From a checkpoint of a small mixture-of-experts model trained on Wikipedia: a softmax router, 3740 steps.
Below are experts of layer 6 (counted from 0) of a mixture-of-experts language model. Rows are named router (the router's row for the expert), gate (a neuron's input weights, with its number), up (a neuron's input weights, with its number) and show model dimensions 0-95. Each number is 500 + 25 x the weight over its row's rms, rounded and kept within 0 to 999. Numbers have three digits each.
Before each expert's rows: "mostly gets" lists some tokens that are sent to it at least half of the time. This comes from a sample of Wikipedia text that the model never trained on.

# expert 128
mostly gets: " th", " j", " sk", " Bud", " Robert", " Jer"
router:483503530510450495549477524503546508535536474526525495493496468500492494487484505476495503544533501487502500521504475480494566503533487476479486530482510534508548483503498473514465508492503493508513490513533525513513447479515475492508511494458552556513478487479450444503487496495523545481
gate0:504476463477548488539501520504515526485505446496484511497486470499521523511550455524511489494463504508457461476495498549454540516521500508491501485497477477506496471528512488486464501502465519522470512506502499446499498472472521520513452497485495521536473496527499533440493476481472481449
up0:447461485472529517497478504525529506510530494500487480441509487517526523538541452476537512504449512510455514541533478527484470512509499507518505529468464501527536499540546486509472490505452526507471484488522496466481492464486477512496481522463539486522500507529465496524517500479497495506
gate1:483543504502486481439519486468490485508510479518484519506494510457505470490459531472555488486495497449457465511498519486573503488528463498528518537461510488551493525487505539463463493507495502514500459506510499495505484492482505516536510498497516533563499543488514458497512512499499489498
up1:528480534495484478511487491453505484496498454520526517507484471517487489450451501500509463507499484520531526500497539506525526499471509481543489500503507541530460505531451518448506489521479538471461460518522526529501455519548514499508510485517525542468483528487476502519497479542528525497
gate2:507513544475491492473478487491529531518515533470562525493555489489495481496495485503478529501506475461542484518508489474526515494513495512471566469473496547502504512514525513515539482492487494541571520507505460502500521475493488499499473537505499488525549529533503458480517513460476494521
up2:486518458491467516529500498504526466488453497499521479486512527489503479492469494542485472519530560481484497483482527502469463510509470546540435512482534474460522475542512478479450508501524475489500514534473484499512498483511549532495562500481491486498491489508531527488490470484490476501
gate3:485469532519487485521498499512543480505505489538528459497548483502486520503554442493491551540500500489549460532483478520449478486504497490525544547507492514494498460474526478503481543468495530517489493513514483498533444486512501503509528512474527503505515497504469520541534509488470510507
up3:508465494520517480464484501451501520485477513494473483506469497495453500508461519485508495515492484499509496494499517507487490554538519500513446520529480507483518515478504502448562503501499490511531489466514533505480501508500511465488495515505530458447502506555462560527488546540474521542
gate4:477477532507516528505506515486509474523496541480478507476469477475471513493523457556510523456493457482532476525509487524476517535503480478505509433516458501475495523481478518480510485509477463543543501448526526496492496481505498487487476478473561489458493515482484531484519459495481510510
up4:460530442441516488479476487522475523475525488524477510495541492508541486511472488450525435516494562534492512485484506507513485505509483527486479538485520485469537497505506515508478513502547517495493516512495479494474501544478478518487471518505465521526524477531482510499493549462538489504
gate5:515521458490525475473517485473500514552498498481496461523429512537469498467491541515456487514503492517500507518484518540495534492527494488508481517488457466505516508512494486450455450520545522529472485463515507504523494514509504487496494495536479494519488516519516557529536489470519541516
up5:491458501514523455479541504453531509501490479523517493535456462500452481473449501545484474522499514483483476518472506499506514535512534487495533494495455506526498530509470497515507511473521537512526519494512497509454494491508508520492548452497471473516492491514487541531472499571514514510
gate6:531538530490491507534524511535493518466486472506510531549474509460508510528513476533483500505509531510484539465515454493515548482484474462532520497517483507451446538447468499484530491497536488479487534507483511537514475504496506521512503505507519538500464492489515482531464461476524520483
up6:517507509476486513520536540522487503486487521513466455489523533508513501528556489518477591533482506521489519473516470524500476498510509472486529489486525488513516489537521494509533499518497480515527494480495515547496535503495565525442481524484513488491493523475511470517482447468527491496
gate7:485466477565494507523540525502539491484470514509503527489482524489502531498495481548495479512520497490473501499519482493520519537559446465525525542498513502524494509526509494482437423531456506507542521523491465503517462503498501484550468527502487492510487524493504508498487485514500516494
up7:526519499436491498480449466500472518441489475499532471531485497473502486506538544449476478473472525500476490490479498546479451463486530517490499495483468544478503525478491507477552518490549474486474491505506505485495497506528526533468493454495479473492477490487525516509518475485489503500
gate8:510540529474499509450455481513495525507510526463472487494481483470477527514506524492500484497474536474534505543522536537494499547511453511523474514490482495500499511524498541486471502504513464533460489500563498496457502541529489475505543458493516524481535531517477512486501528502464497536
up8:488513469531520442462476497514502497510479498427547444509472495508455479513511530536519503526491532501516457536511544533494535538525501499481478514483489485536506555491470513489485480478500495538501495498525530507488509493479494510532540489515519476489466499497487490523535521535471507476
gate9:531499487497485496505489507530518497494460507433550568467465497479521497468496527553491482457498479493485507462444473472460506487476491495502481496505517478477504507534484493487505468508464498437515490501489527540466541486499529492500504496519498485490507482457510451496503501535532513510
up9:487484488510473532478477517494524497441499536543500470516514503506536504449511506527498500518521480471489512500512477441516449487453464521525539492514520529474495468511537496508484543482543475514514442505478502511514547522514529493437496494472519519474501503512506474520509499499533498474
gate10:486507510539525491521518486529478528519503487518551550459503467517481464540538528438501534490485473490494515461481456501539476487465498496489512508500506518534496500516487506505511502489470496457498532522549520513522451471500528492543452517516486476523496543493480493496493477531478476479
up10:499481451481503482495466458549485529509533486496494502497496479494475471506562519491529537499497473517502529505478504485550509494451478498488490539551525522549484447445520528499477508495487485515484508514516493497560495515512479482502511455524491492498517555488521493493503511518454504526
gate11:477504509482518529484490501491550522481475495491510459492550481490477475465522483504497505494519509512485483489478477517461509525502517533448541501464532487465507490524519491478463539477563477464507482540525492533514497480501493476489484545472518510510481508464464490509552529482521529556
up11:522505492492481511518439449534488493478524551513491507507511559469491468490482502510501473530541485519498516482493501490537514494508501499487471495462494467484522487511452520477430500499514501468463448464502534509541521496520481517531516485483479517481458472495460487519538522505492530492
gate12:509493482523497472535524522489507490518524506507551506528514489467546476481507485484465546503540516516533526485486489494501566471512509492496491488478475474502476531474463492534568487504519522481471551510489473477494531488535468492467524474502485536525544488461546486490485500507525501481
up12:475514535483469480502509543460524507524526496471498518474502491470484532507459523478491514496465476498526518471522486517462532527488485467481483529456513502531452528511503513492557499511476498509533520494510501498474547551487528515517481521426509492520529501463484469533515482506512467524
gate13:500506540518474510548466511463548523500483483480531486552519450473470478501538528507540489507471502471540451515519498485453533509501513491499510500512491552465457509483499489497539540521500503478503527497498519515461498497533525482483472496509504521453481470523520473478492495509467534519
up13:534495514508503455520501463513503487499499488499528523538527512459497438502515462520484526525476485498531502501530522470542517503542509515532473524533492498504480519491478518495525464464526503544514481474469539534551534459516521512516470538462501518519467505479522532475498469489504459489
gate14:492504533535468464491527525493530502486513497526484463492488475500532502490469422510490533525501503462504544511490490530504510492467524470473477548554529500512545525513492535497504475519511508502483477515491482538502493457545477512499466479493553535482524459477487512515489501504457520489
up14:503517476498506514499513479505490508481507468504509464478520519466479542444486534485514484507527483478451480514477493458486419489491485514572485503517498515468504493511515501520486472496501467481500484495464496516520487491546487519522532484482492476457532546533506483532494460478456525470
gate15:470507500480499517487483465510515492509514475497480520497528510500485489523478488458492511467475506507528499535501479469540445523495481486466495522525501507480509506523491537503410491447515516485491473528534477507513509525512507515514501495510505521524540506526495545465571527503499432527
up15:484523460493476511493461454503507531519481488470531543506495464525519512500488537524511493527508506527442525454480482451497488477459520522512534452493531481501494508472491489522528520499526500481511496559482468518522536456473477482495513519489491505474491564529498476500470472518513514501
gate16:520461513522539494543505533488549514497518503465488510510456518467492492502500497526489529471430480543522485495511505501440524515502496474463539499494511516522481529497485500474522484509475470446498512523534507513493524534504478482496487504566518510466473496496485473478477474530503522548
up16:530505533487526497530480484421549506530519507479527528496471476486470484520513486535495546459455487514501501491532540491482526501484477461463498495530510503567483557508488492492516498497478516469524513509544505527455492492480506503476496497500498522464480509487475505501486502474510490551
gate17:487496543486483530520476489503530515482474497463539568526475493460503484495510510472488515487489527482512489465465497480428542468486507521501479524482496465491438515492497492499448490479536480539515483523506485536521539498490519536500509502537506519504502503457544500509501468484504515465
up17:531487494493523545455489532479529467500493556472477534463519501487512464497491468536523482488469490434517506510564492486485462504491489488494516482492537499483486489490518522497487478482468467553496488457496521525463527457500473474485470526496512492478523507492487459507525507489529462490
gate18:497479524482534501499498493476495503498477508477491501527487568461471502465488518543548513513494515543493431497542493531520504509471474494514509494511500505550536485504524475510508487528480523504536517488523504519476486532470529515438496500510482459534497491499485494491514445440511536499
up18:456490475521503513490490475471512471526513544496521528491519553525504509492509484490471510530479480505527528478506521506549493505472486496474515503459529496493504478524487514493490445503483475510500487478487452433481473509478454505512498493523494494525574504521469486465510567527517501534
gate19:492505515484481493484492483488501495516494533534498546475530468523524475459497484463469532494514506448478517521530518534510464488510510512500489455478501523499487476513485530547480495428500474507483486486490493545492526459470509481513460532503475489504546544533506516548552517521502487519
up19:480490496500473560500499512516507493447482486485493465487478532491473518508496564503505478475510513472452472473443474485484495517498469494508520539475496470454499460496523459490497506461530475505537493513482478508473510515474518516491539499536537490474499485514517488474492506501471537430
gate20:495534542515540475535532511491522507544510493542476534503527485524521472486476490513480497504483491482490494517496531513492497516499523529513534516531476528503521507451505480542515519463521534506559529481448530457510486449509499485492516529460523506456525491516498529472504449512499493463
up20:502506506475496552493479520485519502469497477502510491476493550492498539471517511466482512475474523483502472530489468500512497506514493486514487509518471536476516494519489488583425475480489529503547510517531479453509455470480500501472486500468523497487501485477517519541541499499562507478
gate21:532480480474495525480479538510483521499545507456502527505498512547563452485475509506508492505477532521532484520532480502516508514518507481497456488515507518519529539467477517518510478510501551512511471472495507487550489494476499490530488443478466514457473458455458501525502496520499500532
up21:529514438450512537511471515540525493548482477502529462501522521493463459483487555515519503476515541505516502570513502487534464487494490503542489528517510508498525514473489530463462488490487520503525486496495492482535445487501504472491488469495499492489506533507489481490517538520505454504
gate22:516471524507499519494480541462504515501462484508507451486500505506508515506469473511450519524529537535540524488518477501486526488500475533538507512505467519536511435464465543461524519487538509495532505520507523501485513481537468474516479485517530492502499520509454486504506505509524569465
up22:513521485531475461501518530470508503540498488516506528457498417511484532507535522503487501445515462461509483476482516503491523520532507483529547486501511488565491515507465504503538515488506521478506484510529505514435521541535522478533486541517519511525486497500513497486500496533501490479

# expert 197
mostly gets: " due", " impro", " significant", "ospital", "arried", " full"
router:457490522542485484505475469506569507483488494510513532533499498499525505478458522510507517471548546508486511467503527492534552489502485537525487479487513486500447479517458528537486507512522463531508481524533526499495521543491456484525514482533488509522511525513547515473488529499523486523
gate0:524484488525535548547536534506532512518497517489519501516487496575481486527497495484511503507522522526459463496456495495512499473486512470493504505505449522507472515509475460539512520483498506496504483478433508521548527477523546479505494504511473499486536515481492461462506508489547486467
up0:514465497554538500520491491533495542506512433507487512524488505543519502528494497501498484478441552538461486479479518526470506494493487491534510481551501456477479462512469471486464500472475483492515467500505564497510515541490506506479532495515490491502507495460475498506467521464504513507
gate1:521524508510491494497525523528519509467472484536498515462518529451462498458508492519490512495450526451472475503481497536481493487520444523553503536491453530450494518462512502503461476519475508499536524491494507516465501526475531517513476474442497463533491480494505503504517480484521509484
up1:532498489541498516519469535521524467524458508549513505501492518461499533498457503535511493481489497485477480497516497553489571548514480524526539480486516513473483525489498490514503452481463499498506478501474512529468522485491472482491490510499518415486486523502509521479550494526514518509
gate2:491431512499509486481510503470503538501505546513487506490463478521470556485493545522458496484508468519509482492510507499447516480531543520486559511511523459505498502490462456535457508526494503479503518506484491482524533524446475459527482494477485502495507492509436513521510498497500502504
up2:524501496519478555522526517523486492486496461506528509523494563519562491506465471504512494490470471471515517506493496481548471461553472495481462496500512488465479486484473486530516509494509496519431478516502507502510477496485535550495497493497450519494472500490533474487448517504529472483
gate3:511500547533496471543470524506505486513509503519474511516484490537462484475464497516437474525503472489489465498543484469543537496479493507523504468495515522537500492561490532483534490495485540491532488507498487476482465569484483498494498511543506487531518484535500519484494463540488532509
up3:499554524507500490519493474496508502467548473481552503482486538485441469478512522491510520462497514444463501540522486504458500537488529491482503538503482474478473540481448521501515518520545473480531533457495528513521486492478488474543501487474506531509519486502508512516523509467517500492
gate4:509495518488519471462439474440468519463495476503482504508496502492499531506490542478459480506449492526502480476470469534473496495519497548482485451485498510529484528505502524508509505490517481441482534492528496487510465517525479453471477487481500479481472538481499454545515526509524499511
up4:524518522505551468504455477455504499500478484531489537513470494487528501509450500476483520488467511527447488490496491492496530516568543516528479473504535511512494461536521538528525515494525447473512508511506460516507454500497483501464514482482507504477502534528515476497502511533551489507
gate5:481535489505462564513495524515492492498518562521512488495474518481456509498489502503491480540538472500481494491504448524486510498493516509519503471489480518529505461502523512506485436521523502528520515509480496465506483529464504530478523445492554483559495521446508518492515495494468516466
up5:493516498501506551477515489492527512480568502523482507533498481509490455504496522550518527451493546494502497482500442480502484463503515505506460489486475459535490525507509511524487480509548532475503514452483468469508494473506545520458515494500501570518485487472501508529522516486515522481
gate6:497489482499485517526480488484509553520525500453512530530470511546500531549526494444526475481557478487457517521496503484493489472532501503513509487480496495512472485487504502426519517478492478501447498486545499453486494484498471484509496567480497510491502520502530509464500506528487473530
up6:523521492515538500513464459560500522453500473457530490504470505477500479509480525551469471493512544478523504503518490531512486516545500466487531488455485522535481490492480511460531503462540482501519524457474507473471495484485479482511467513499527499478508506499554478494493470504510520548
gate7:522508484478508490495568488504511504504454533451496510477464485489495498525508511484496501490497518466524473521542495522501506471527471456513499475483470445512483543528506482533479495527521485486480486487500521484512516502492523513496452453505522522510474539459549460506525430490498526482
up7:477539493511439490526507456523528467453506509537480508505482510519557516518505454473482532457455496513475524483500486543526528465505470495517483496506548507492502523473497527509467490503489501487495468511512509483520526517497482521499482448505530541497474518537544503546505467513485483482
gate8:516429481549479484492485527476500517447466495502443500515499508523507514469472479517501511479530438511473462473498519480516502478524509519457470524505528491488438507512495505524523511492500499526471547486494454490501481545494462521513444507484507477509482499513537510514494509479487486499
up8:498512545471541501506525489486484521537527502523486494511525514469452464514489470488531486530471492462465519524478480518502486542506514484516543482543462511480542548468502466513483500455511483481501508488522525519528529488507511501528559507512478525513504471452467526541520467516512512508
gate9:513491496504502536504511489498548513488506470488511495526536468475506490524484515517470476466537493503484516520511488454496508507522509529477563549529466495478507532465492479509492495510487569485462521465488480437540489491490484487515499531483508455530469492527480506495537547512532517530
up9:475500508500522522513495500521512498484558495495529534458480471541540517463469496521495483532510472520513478539485508538470509524457483496483541495474543534497509498486465446536495504521505506547494517512501528540507583493465514490488522468487478510491493509476531535512515495494519496522
gate10:463501485512517472476493464512528505581477485481476534490462481456543496504534486463521500512502470530485489490501513498515454582466475475487479500505479487469497524493515473545486502515540493512520514469525534503502511524498486500548498458482476476506510518499490498553497526506509513502
up10:478484474536514485525495514522476522531499507513471496490513516497498507506476511529522493508535525546508545556479484516486481493517449418492542519489464507476533444485527446475503525480489508549494510497503474500485529516494519470509527519474496452496477492510458510511506511504460512522
gate11:523530472483494453502494505563514494490489500496544485466513485473479574545454543460523488495502486503512492492488507487494479441515470508475520487493486503531454505488494531492433513495542484514510514510482509463489468540476490495497494482531487506522469464512517485505501515511538527477
up11:489500488496474508468518474523509493485516492492471477529517464528468491498452498497534491505492532472514484509494511511517518433521487485528508496476485501536490531507450528507511452470486501475476488469467542477475530522458541537462501491496512498513526484451538483478501474504522563458
gate12:543460497509521518515495575516511543486459465493469520505461517495441487468468517478508520544518542500523473495506508470503495443515485477500498471445505445531494511480492526481492470495518505477495490515509468524511513494523472466508477461484520500495509509468516478493474514468492478508
up12:499520455476492469529513446513518435522520537468548473508509521499563510509502488506522499517517454486517505511495494522520469520464492528492487564501470544441551495530532498510495498506504506501513474479517492485496471457498504502490499517470493490521508468525467503528505492515471531508
gate13:509490512475511512482513519554477441495517462494510461505492498519520510536529532481504490516506506496471490495485578540502487526506477503524535482488483457506524464542489500508467486516505513507455522505489482496506533530464467460508508465512551498500481529482519521459518517521542483546
up13:486516500514478484511506522506539565482493510488542484490482509484482536543480480477443525498494468459490503534456457482471471531539527505475556532481493471463469501459489496529517536499466493494511491483511497476484468527489522495504466533515497505521508528528464491499493489490498512443
gate14:511546473475509512465510518511492495461505547505493461486489483494463490481514497494501519470481537454517496501548491498503503469511475466524506435518528523498483508444457531479466483489478468466513484492496509540520518462530489518513512494473509475474503513484568526510530516463489524471
up14:510496507507501511533490540483502487463453559508525500491511523539503458480487536528546522478493510491515517479515484493534477429450487501488467540501519506488532483536515498513529513520490513515442489469522528490488481491490538495447497499481498443512480489519481546514498478488496519475
gate15:501505448543510523509486551511487543493483500521513516523499570490494461462505501534491512464467507530524519492498555466519517519491440499501461481503529485512505458486466522505464509475449477495476478506506514491478520502480498480470504509527495497477505449471509516500493482468511511448
up15:503523486512508463516490466496499481485504517452464499438484486509509524476465534507536470511550490478478515496503482514462531528502453492532477508477510481478523475450489514476493432514481523525491464517492474454504496513501507506495473561512543497464482496542488483521480505536500492515
gate16:488469507514520523456539513498494547440493469508470503514547533500486534484506527493506484461493470531533507492486503513515468475512537471506514419498478504526499479504472502507535525478502486494510528528489493486513516502520458429483485464508471488540511504490456511504495518513473478530
up16:496507528487564526501569485499483509476492548468542510507462499504510474501528491518467488473490497486509474475512481491478530520474519475523496499526519507502507460489502539496508529520474470518436505456524507470512524517493497493482514471519491462526516565520484446509483510515483482541
gate17:550526480525520527493524528469512528520452495511489496446511500449476487504520467479535520480505498488486526520487510482462471516519528514556539516506489503490510491508472460492545474525483497499515507512483514489489498494507510505443494548491468510529466511510540495462532483505485430529
up17:505512505523506515527512513472534472508495513530485582511491489517538503510465475500515505502505567498487507434528506532474542508527435542495530512527536484475521517500483470539476517468514508520495482497503528502529489497513488503507515493540498483514508474543504528500513515545525495462
gate18:455517512456524492461496462470522506467502510451469544517478517476501484486528520469493494499525488518452496500470450547477509510526484540468461463502478509517485525481506501466473494508499468525478520457522460469534476533489519505483533495504491500499498485530456472520492516475471512531
up18:508529514498473495454543522549483496502534484520521499445500503510482473532471472464521527507473458486521510509456518518530445457496531476491493540517473493500507530491535495502508483476498551488496481490498496536486511499504551498501506467454496506515453508462551489495513471509500530475
gate19:484471523500488520501535492508495443506528517495491502498481486481471538464525507501488547516524516536510505516473528531485500494491461518485472520501539430540541549528497511533503533526534482515506469527493518509496481475496518518498503446485482510485504519512486496495499545455489436462
up19:498517457495491494529510514504507504503496497496526483493522494525542456520472507475492473477503463475494514503474521497502520498463543506465512460493500536464551492503521477489492478539495557493488514460512488473549511541512491483468517529484496465558554468490461509497493466503548502461
gate20:483540526507524465497499507462484491529456534514507511520505501458496471479515471489493478500523464498517489491496480549507470469488549466458476492493497484579507475491510531474527474514503524489510556528481480487480507507553509490486538493503470465507477545511478468511531497526462491490
up20:540503441492519512494523521516534539483486481492483472476487519520493522536482529449501541502523467506458536500497508435525475453464475485502508542501460491463502528495493488501495513504536524476523470484469470470484462521485468521516453525482521513496489483502486485522464500503518495468
gate21:527537504489499490539523531496478512434475516476515542470517493470532490458517498487450466494512503487523457495454498519488480527515484476477483518536467479531498446517515501515525495494519510494530510470513546520482505541479529521510495452472501526544501534531519509523508493492523493459
up21:485485436489494510538514552496531518519459521508509499504499476535553496482469472516448518495486490535518543520508505519518490500463503496497532506528476447503517493553486531473549483481493492504489452498493499516448514536501468539458499475519470479500505504496500555487500492511501501502
gate22:459471519476501471464493527513554475501540475525497420490520487506523514522478487494506534474461530490493480505490518456516499477486494493494486508537491487459477538532502537529474461494513503499503459498514495531512531460481477507508478438483521484465490467470473515493507478478504497533
up22:482520488481481496491492536505486489437485495495486522492495491483493458500510546519495492487477496478534538499543478489460485445506490463530493496510512465483531531510519517488494443497526479500498539486500459543539446501540488498517522481463550486474469486497508532491512486483444488470

# expert 209
mostly gets: "″W", " School", " center", " head", "hip", " back"
router:528519538545486502483533501502525511448524499526486500480464516533492537549483531487496540500524464526473508502475486501514468545506518490483513494519488541506446498506512543526530514493526555483511507491510470489527490490473495504515469515501505489502470465535476452476467471550478486465
gate0:481468479530538479507475480495455465479500475474511549480501510523516501480511464523521499503483520509494528491491520488502514490534485526476479490512539532493479506500492513464466482512530512506473441506569444496544510509437486504474528463488495497499508527508476494454502511528496442494
up0:526508491488480513522516528502571519529499534536481478518536518479483487533490523461503473522503470462508491541486494469497483486466501461482496513481487510498522509478485502495511498479476445481536508479461523469456493504583522513548468488503510520485498506481509509550511480503486534467
gate1:505491508501486495528559556491499481509479475528522472472477534492502506527530471441463514536518504523506532505476511524477480513445491513525529471474493516495494479530467508484542488497496539465533494450462498487495521513520566503476486486547511494532507536492494464496498477508500524505
up1:467466514495543522511547525503540501494485464521451510507516463516490495506486509441504489507520498476445513496456470512450484511427508511503518459503471512488488503508524521478537504516511517437524512469517502517468487519530510477504501508493526547497518505549490485490471489523500525492
gate2:502546518484472513474510501499478526501474523515530534514540481494468533487515494522468488478483484514484484520483478506494517527534486515509528489493466502487445452523505521507487489534515551462532529527497475496521518515468513515489507495553464466552516460532520472491492456533464513544
up2:537551484480525473532516487559516488522459479505472489537492496504513500477490472447489507489545515487497518475493512479530490504471492491507453518517521544479492513489500512487567533482489488506499537454513522553466525504506474481471474496514532512480529514510525531493444484482482478494
gate3:510469422503530517492453504512512483490505536495539527489518504483481485476517516517524530467510512481507509483499559524479472501477497522498509504498527453475516498456544471488466511503531478530529458543454497521463492522503488520462543467526496482501489497513559494520491482503514484506
up3:563470474512530495535499519492510509453533519500501508513502484488495489487498500511505520491504497451486541490450507526425497508481509505513503488523544512491462530488508509511499518495541502481494448542490449477525537482532504480468505492484525459509491468471499545542491493518531468471
gate4:463503501519493534478496526517528413446480501444503485491440502517500520460487487507520506503500500515516416468484538473524528518536468493504452477493449497492482484473484522500490494499497505509537493497520484492492489471525511498483495483483511483464490507497503470525484528474486521523
up4:512546502471498479464485533483485525509564455529495530518545508491490483472516474507444517501497498505485536511528497514498495464454487470472506539515515528534513502490478525503481478520488484505496481492531490538549506564495549498457515470490503508509544518466487511501492463508492534506
gate5:492515555506491501484527471496503486522507487475452483479508513484509500507495521446542480483502517509457514490462536507541530547510531496530480520489467495510499487512536542479495494512520504458454498510486503486501496547521479467515488490540503470524450505470499421502449523497497501496
up5:458513482492506527512460553508490478493520512554499519528443485495475493528515492522458502501487507484523473525515495492534436478450506478519516500495508508522475508509473464549498496484519520511534505461553501534456474476484487453520507520485514528519484508474505538506542507503511525478
gate6:499496498515498489472506508502495521563515538463500513483486484475509473514507456512539473535512518470562480476493556543478475526483470469470495536492471518507508486491471528447481472511507467520487510470460485493535521468536520529513517523551512505487509470507498474513504483533460505506
up6:498525454514518514503462522486479484491448469460500518517522532439526507511522512481479510457499524515484528517497441477480506522529489520492494481522527472481529544482491470482471500510493499535519496453527502513485530531508507533469503490435450470504474504488521500483471516485490502457
gate7:516518482476537485507493506487501463520483525477486505508482475496545517469454510473488541501528518523526503522470524518471502531509497495529513508500559491500471485527482493529541509477483530529560518457502471532497520448501534459467489500531463511477500473481507525527497461481507443495
up7:519522531503529554505500499466524472479465493508491497459512529479451483494514504477524491523536495486457512503498489496474542492475501493535502476516426524516488511455488529508522488469495487451454522510524502501514480477508502525481503485558495520501517521502483429516521487479503491553
gate8:504440515436481488482538514503470485521492484500518520484477471509512495511500481510475478505521534500472518551479473488490532491473514499541541481460516537517546532535519494548487471472509476497518512516514501516511495508487494512446528445543500500541468506497490507513491513533516483550
up8:504492473494518525471485511511529498467430527468482497480480484500480496476518471534491510514510495515496481489532496527495462527530505504506480480509460431536514461445473476490527496498521496499476532496484529483493499464515518501490525520475458515467511536489541492524559475496458543480
gate9:482501467539483493521489525471508474450509487495496475472490488522463536458523487508479511504505490491505426442469496497463509537486494496487493540426485505461457447505522517491524472460513471492449486496492480498519492499510508500507496500517524494507467533506506497524508520477552509518
up9:471525516545521476533480548469492484480479523496467517458506511522478543496453507522487471510526454490523473473453485482463514515468506505499492495477514534509474472473522514467516481481495505485463495508499524467510542541492524539495486515521519524552513505531495458492496541549517512508
gate10:519513505509535522472478507554511547487494499508568485545505525516538522496502502515488484487520480542517498495497481527474502524481484459504484487470520530492526485483471536534473493478517479507520488519502507543536442515502487447530522531480480473465508546493476535524487514536497518469
up10:554500508542527539467530478512538511465472533499570471525513520517535540488473519530502499502506483529531521478488471509479501497479525512517508502476532533530494478519503504533481513480524501495462528508491518493534460478490476472524553501510509490491476547521462506477497509557513489515
gate11:492471506546514531476513530493503517466509505489506524527504468537512546427498485500479517517488482502516445510527468506491470505468457536502547490492462482500494512488531513481480494476548523480481499545498482558511533525517507489486504463489490508496508502555490469479549527506473505489
up11:510508550511471495513507529513498510502535498537506469459505561520470497513529518494459523478445500481503517502430470463478511530529518496509480535507521480488520512490507472557507520496466471506507495507502493464476494490433508446482468515522517496507478512496509505529460531478513506490
gate12:511534461474535472513490500508483449465508517457531534525542505522455475488531525481478512481478498544509493501502503541480510503466514518550511528454479503478487503476491545480466491491499504466511497479512447515502510475493512486525499490551500453491515507487502477499537469514517549541
up12:477517550481536522476504489481503512524509515542496472501496501481500507520510492478550456519490508487526480487489522503504514523458533501456522505525462503485506536474547477459515498534471485549449515483523489498448519509508505516464499509436468541502519458476479489501460498477474493492
gate13:529487486519461501525505527508454471500491482516526536498493457486573511486497506495452496500515505529490516469517497480460475521499520540503490484480521457506516479531495440479545526524474546457519526492504493515513581489490480481512495523480491508500506497510509457485508516528472506521
up13:546518497513465423484507478545477476495492509500500482455518497502485520493502524519517538507476502491487442528496486521498509494503543547510464520509517499494517503520489499498499468485511512501535508504521449459508501531484515541454542469504474534448517524538475520534489526517508531474
gate14:508504490480474458485536476504479514483525503510500493449531495528519481503524486504479525465455489512459472497482503446509526556489522485502453504479529537470463536512541462553518478488504520463487545503521490502512486466483511479531499512505489525487467517473551505499523493539482500527
up14:512526499496520484513502475474488514530464486484507495538444501496483531455473466477523505486494520514479479504545496524515456452463471487508527486508496524511526531487452477507530465542496481497490509488498491512516463490453556512486548445529484513480510514463485490466527502510486467468
gate15:479507492475503477482484497479506449523509506512482486538529475501471531522494507461502479543497514490549500477458530510427506495529484467474534477490524481512514521556504463451499507545496489539456502533451508459476514490505517512518509526485484482494470491534493508472495518470488494534
up15:510496526485548455463514508505522450489526506498479505516500498522508473538449522488505554530519483487473512493518486490502521494529522527509516491506520478518481485510515469504514539537470545519462535535449527474515506471530469507532492519480486459536451483525500481453471492528495486489
gate16:522509528519533466530541523525531431514498556535502469531525488480485494535497530523523528502498497502505484481477466490503500506494531475438499523540493491491479480501519502525524531516517530504553535481496489465472524472544529503449498478507468499485501490483528498538512485523508471484
up16:479480495524475501461506436502461489551520463470496493488500565508504511487510487482506519504524472517508468495505526466546482473442529545513517478476489480487514478498483493488526479530510460458473501512432500548503504484520478507507496522516470504513483521511482498457479459498482520514
gate17:522526505520508483485454492497526531470520516500490481480490504469489454470522522590495522484491482476496473453485490492481518478470466479503531466498528479481526497516558506525488471494540520456476472525484530519509505502537490491476505466501489477501546471461532497526495495512518533477
up17:506469528526549476533487499491542517467525488498508480492498514466492466493478512538515514485545524469482530451484508457486516480471518484529533482464561511541491508502524489509507500500476522527464503528518546510487521465518474513477482518502485495490567495440497498501456511483512509496
gate18:496482517452469539508510495488493545521511534518525507518486502513502483512479503478478467477470509479525498462477488487510493494524503520515498508425492517486477512556497511525486450475528481447437497493499485507483463487459540507530529498514486540508513510474492516495520534513476568489
up18:463484492471472490485496497474478505539528481490469531521497494473531496508491484521509504489489488550513529483504489515486448502487466445498520466464508467481503516507473520530441465519509507507484469493519517539549519533542449507522545508503515485497452542477508517517508529495527497545
gate19:522476528500504442519532513494508551474466549509534529487471561499499524553473487490458503502492498534519499470509547487502482469482486548480500503494509498514468476489494464495463481550495488510475455527494492465457507471463481527504487507504501463483519496526508491464504478498500470504
up19:479509483535480500495474523489530471527474459467481491471501486495523433510485486491532485541457485453540494509510498510479494504506522516502504544507452464443489519513498479528545522473451490477536481469489524504503508513490496488522494522466458527524542498538488535536493507485499518516
gate20:505484508519470480464500518503491490521534531503500544462512509477501511504533484515529512544489522485488476492522470466535407483495485533490484477522528497477493550492520457537487494531492490546533523496480462484495453530460507464483506467459499488482498476472490524485491471490489505486
up20:478492510480525501501469488478433474452516504488494483549487440495498524478525505520518509470484519511549503485453464477495516500518439450510498512492524529538519474467482547501490495526501525457513505494521500525502493503518549529475516492504519530512485521505544512553519519493502494502
gate21:490534525488519502519458519546476526501517479507506478519508538482442539523485490488474520497473508489446490473513523477515470527548517523483503497506484487513489515480494535479487496510527483460490506509505455468514479463461513479454508530523506456481490480496455489526473522496510453438
up21:510499511477504460547519526485477542503514549495486455513519485501540538529495505482484507474510531491453515479476501489526531504503505453501498501472517543508529516522481513539483482509565488506483516460507486478504540474542537475537487477500467504503503484516484514538516503547553529500
gate22:525496541494510489488519516479500498489538504545457515530500492489448535522512505469463478512480488506436501482502520506507465534489462517534515517462501501512510501452548491533509534463484501502490494530567497486445494508491504480474514517499550475517497541490503475528499507513460530491
up22:493481516477544505477502503463480502495492528487473496512478486534497476481502460522472510536479487504499456496482516512484481523495509498469498514480521505525487497501497523526529511472479484486455533498485472525526507453479472529527551527552537500400532518490485523522489522524513526541